config.toml
n_experts = 96
d_expert = 64
d_shared_expert = 128
hidden_act = "swiglu"
normalize_top_k = true
routed_scale = 2.0
balance_loss = 0.00606
balance_bias = false
lr_router = 0.00129
norm_eps = 1e-07
Below are experts of layer 9 (counted from 0) of a mixture-of-experts language model. Rows are named down (a neuron's output weights, with its number) and show model dimensions 96-127. Each number is 500 + 40 x the weight over its row's rms, rounded and kept within 0 to 999. Numbers have three digits each.
Before each expert's rows: a language model's description of what the expert responds to; "comes before" lists some tokens at least twice as common just after its tokens as in all text. This comes from a sample of Wikipedia text that the model never trained on. Tokens count by the router's weight.

# expert 20
Description: Line breaks before headings. Line breaks ending lists, tables or infobox fields just before a new "= Title =" article heading, plus taxonomy lines like "- Binomial name".
comes before: "| ", "=", "|", "\n", "- ", "-"
down0:465558521487523509387527454529463519480413485441526532493560510465486444443434482491501555577516
down1:512498506481503548477523564533474556479505495549454515465524466481500510499483501557481526560485
down2:566496484462538503451466500533539462498505497523514514533458504519560488566552507477541540510528
down3:503575496425557475515405548531562546503515540587488559502441519460517519484530538480499530462493
down4:456498439448451575415472517479529496491517532523480480462485489535464455475558419464458479426449
down5:495503523474438528487469511445473409533512452508537513502531510530454473542463530522573542531468
down6:510530479574520570467544443493467447451535526478431511462535519476480462491467526569367487479507
down7:487496511478501491512560556464487516507519398479505501525518460458518527551428501488516504552478
down8:495482466541482492524548521475586519522552507505475474564444516508491441530561433500560427523523
down9:526461516490506491477540505505524520470509544538568475464538410491485537463443458516474448418380
down10:548510540442500399518539482427512413500511501449538465518509469506515496507528435523528504475524
down11:516477483500494421509574433530539481541477502498549467489439498514523491515503486491480508522569
down12:464468498465519463466434523530480429527528501449471534493473463416479463431481488573507460476586
down13:579508569467527514522424483471482499545516489502421474395515507449497478546578537479457455487527
down14:444481475445504502532500504495558482412516524466463517517489499471546487436577535470593420503568
down15:471570472429518490403495497452537500512540516510508559573463465488454500481520460528461522485454
down16:494563526607464484441427489400489452449470475505419502515569476491461528454513521422602542496519
down17:537451500542441481561429502452537459505494515471452483529493548529523462511578495531533446509499
down18:466458520483473454493391493523583400510478501518436518449521526581566511525491443481502554440459
down19:532473534532518473519503468469474522472584557529487526514539466509463494512560489491519542505479
down20:516522506470453464500600426464535483517535496513524529482482438520488511484461480524510478484565
down21:470463469526505552444450581391461541495498490484586550544479515541473595519492511503584510543491
down22:518537544516514485511472548547512556506471509468510539506540440515556502498548530499605534449460
down23:470413511502479576521555509519498585521523469484508480418524534539507484455545483528465467475500
down24:455524503479475452458517506465482455465513516502505498456572485513461535535541499434556507517409
down25:650484547492441494554481491476429479480511444499476455550460475530537539526545453584508469489417
down26:504499450469454576428485512522490524495487507487533565532633498479484472528544410529450491485533
down27:585533508558512510537565600515512491489454486519431470454489522524495501456524516536502495529352
down28:509503524458564485585462428424456549450553440500487474534516510500557511582471541415525485536476
down29:551440466500543540534494524472520497480540396479478504492493528508523472436476499472529500463418
down30:546539527560481469496629437486449526526480499496447525488522499443515510405478535510497453533457
down31:423445503454516508519474429488527464477474523475466461517507472514449525417471463452445500468488
down32:452412488466561502475542520516517454536509525470541485477414442488514503468464525528527540401527
down33:511510498492472404566479449486502454582482427531500515506480495382494554472475550525498549540499
down34:495459476523384470507491476522437484432493499438452536525525456504440522451566569500399488447529
down35:478483523542520568504493534540487500497543465502408531591506524548485527566470489529498503478424
down36:455514492485455564491471517457611446568471453488497496475495586509474501475511483533475532513618
down37:517536457431478449518537522501486466486588488477468552521481530455523490485493475446498375527460
down38:532518456447475500535466489556492510462480565502463553464542501508576503474482484526458498439493
down39:458463546502538511416513514565409510507539520422470480497517452490483470619571562476452539454481
down40:482408451538486469419439477478471502555519505496563470535510503534467520474565467485493451512465
down41:406478488434589472476583439488526446488473552513510506507512483457465404517539518528422501504507
down42:515456543504475408538463518582450513564501500475549503482449528489559623417536532512441494491415
down43:545503455491524507494470482416568517520488496544531540479473503517523494483477497465504485467498
down44:501490518547480473446513465508493528565498460509508483583530550649472490525501510459474507522468
down45:470541453535499482455493446429456499524452570501566561493481522553510476399490483497467544483516
down46:534460527526491436471542501439544460473537511491433619433499516474519495422533526553538458468499
down47:509499464480484529531528469503447419522523417476495526513467560527446466477539449524562499461455
down48:551470553558526516426466449540556536492517498495482469475519509522536481479472517537478446475463
down49:516514491535588491444431503528498560486457480380446536463518494491462518488528435552506449479468
down50:504474528533485501435480444479468557522534471558514487454483530401504485509512494498445499520532
down51:589455508559551470559461495517576515556499504518481503577565492505452551489507559492419494490499
down52:466522462493484606492482496500516486517467573510516512501505573398515474486521475445503467556501
down53:552506489531538621587476478536420500562508481527497482511455500486511512601492528526422536474449
down54:464432448548496624547534469493476453450431570544531491524549562530508565560488530482492500498413
down55:471560527484502479504600534536565516520452566527495455478449507464487501506510547535494429450522
down56:508491496475426509489549492487522538437494481504438509497472555483450550515487543553472553499433
down57:542541521465490518494488506518420502521594468553512541546527502518522557467491481541539422458494
down58:462513558494489493472528470516579458485514544614514520462554500514487458499500509528533498566469
down59:463460549510490536495427521488348488493479517481441538508501449510419509461516493515508521503546
down60:459420544515514494494389528508513561458493473468475453481479485480448464495497524547503487530463
down61:559517586501491496480456508514466546504445427506482499509526479546545516465493497497507467518493
down62:501549509542454525551475514479471528465466445490493508501488496499457498541472437506585452518458
down63:492509454491444566480540485442413544530488516526512444533449508517572514561522568550513518499435

# expert 50
Description: Infobox location fields. Line breaks and values in infobox fields about places and people, such as Location, Coordinates, °E, Place of birth, Country.
comes before: "\n", "\n\n", "°", "- Coordinates: ", "- ", "- Date of birth"
down0:518460517530572524435511472503555513567514514512507503446473498481478500512462480548463539500485
down1:471542506522561594441538446507530579472477575464484433536467535519449529599487439457553536563461
down2:538515500494518475539463540483525540523430522496572530425534559488475515498467465504479504545374
down3:581524505530576506488434500510506518533484543451577508436467527499445522485518501504448528523415
down4:502458559496518473439571461541518530470502484558386504502530547446538459515541571442504512570563
down5:526476473576553459527507480451534530561546554413488497437457558465519500554500563447533546554525
down6:504487511532437427516560512467582492537527462497532498484480529476573476477504457542521451572570
down7:532484457557520468527465509536500491574504556490502569442503535474484459448568450500498511483550
down8:475474451469586497487577495463482488484499533412473424503561479528515558561522518553472457543517
down9:515537569442527433514503526452463442474460480516464393499455510482513521468525550520498442577394
down10:517517490522580521524515566502521480490455494426490480472488514484454548528462539469508445488365
down11:453465497481525523580468523587602511540518601493438556498488585513489432476478572467457503530494
down12:507552532561514498576466528412555538478494493533484512482423468509463555491551466491525464482398
down13:536455503541439542500447488517501433525542492532524530471508461536514580506480425521412518559560
down14:479527524508488529465493474510469539452435516488505460504548473444472545534500518529473481525575
down15:535541454530560549475492452526491495525554510499531483504442614443515508514542410543531574555458
down16:507397539501476540489423477477461443438557486478448512433421437477440450550464497488498530532450
down17:506561553485468479524493510544591475473494497573519526452490514539508476457548557477518481459567
down18:539481486514528528484525539504470544525525492419505455458477434528507479482447553493502524505518
down19:467538524514464545493501514447502481441478518509452508573479567576567430550512431488551433522564
down20:501479534529564543565536491460480582485477480431542563428582464522482550490482500465520471494545
down21:527438490470541547533588500550590466508537564607506503440499443514455560505473464498488486480473
down22:492562445458471520453523498501518549498491530537509565525480475479550486571507509520522521471556
down23:527499454465481522544534488552462508424508515448501539463556523434493406521553437492498559487542
down24:477500455457474530461403459495492504554512506439488502454517536515556495560549490488484501499486
down25:443483497473456506571529459506486524490505501528467479461489560448538475450468473494444460531411
down26:407543466462564425472451573445452501461474456489531415533515515544512464455541517465601458541547
down27:537525514520466482501493545454486505439507567477447469482453525453506491484574558483425498552497
down28:482491544471569459503475496526583513516490469486532459500530488448557557493431519466560496444478
down29:499543456544523502472531492489476545515515502466530496580462558523464525485502472517563517473450
down30:497397598519481441437483474550475482504520531533524448497509543477562502471568564531460530505532
down31:457462513471541592549511485471501530474515524565443473421493434520494475537499446472487452457419
down32:526499538462507513561539474507548491484460550536498491576430546555524533533489473470555488478513
down33:497461468500544438585476488494484510462550571472517443486495548472526557586544431512558448554604
down34:516479487531498514520426479517553534516521516501519482433420571436524458547483519452512475517525
down35:495435461524474639467536507539518477484508574529506487512490452501501562529567487563479488499435
down36:493522471526537491506519509511468520477481523477501457469518521457481546437473548502594552526534
down37:522448446485444418534535504493524503506483543543526474493488512447551498522508480577509489459615
down38:583548547452525466494443427505529570568494503518514540479526480486521506508539487522505479471501
down39:515456469398573559564467501557465435432458534448425458480461496384516534465476561497474411549414
down40:550491521434460455471462504466469429501483493431524562501451511440556534494533470551445480466655
down41:476492497503536465496465526443486507520503507514506464542499507498530465533545428502497528614578
down42:490543502520437509436494405584586505451509529506554517483514544498496488487539545517570513514590
down43:528541545483485484506524517429514499560533531523458508487509506473570528476516544508533484500433
down44:476581459478517524520449557551566445496468489549487532462452517488518457488455530508472534460476
down45:551508471538585524505437506415555492549496484506515506456541464510468516494487474526542519514458
down46:495520570471513530513467494519431455498482485498507518503544457477465504524466434511472551522494
down47:522447462518524529428540488460509483491508524478528473479526570534555476512441536451481564504576
down48:473548466526515563569484521481436475444496522438420496519522540505524523506410464500456499492449
down49:447546503444545505537495516446508500497512419515516499432438549467596424563538485474417431548549
down50:588485516533523465448487466504481486595486528502505452475480420487545522521506481443465523540610
down51:474497469515541466509529505520494442518537499537509476497446520455566478458452446535516534488545
down52:439515447460512469542559578509481445496518528492560501423506527465471540492512526502498516514484
down53:493520492371594594432518505475506585497491546554491504535467475575480476540494508431499502498432
down54:513484497461461554499451548513476496488502476566472511529489433486538515462532433511580483498475
down55:486469507493454542539467526503482485513583535545471482545465485517525552539578477521425523505464
down56:447515477517506506535475510501428485525539564542524487524504563480527455471515564443409539474478
down57:549506553517522524475514481563556424504518491509462523615526514545556514552491439557580483509454
down58:517557514489449542496514523533470534436459480500483501545482445559476576486524460510415481503517
down59:521513473497524515431457527558527498493444487480520480599529453532532516458467505575526459556572
down60:550525550461476497502522479466508438480524524479506542585428465557497508476447549430499500545490
down61:529539489511500514414516471527419499463485497502477428600508502463499420527488512524462528485473
down62:567457453469525551557423519470490539483519491460530561543542533473481429562426510510542499524473
down63:485447517501477489547497548535491439511462525538490475513467434484503543402533524567488453499534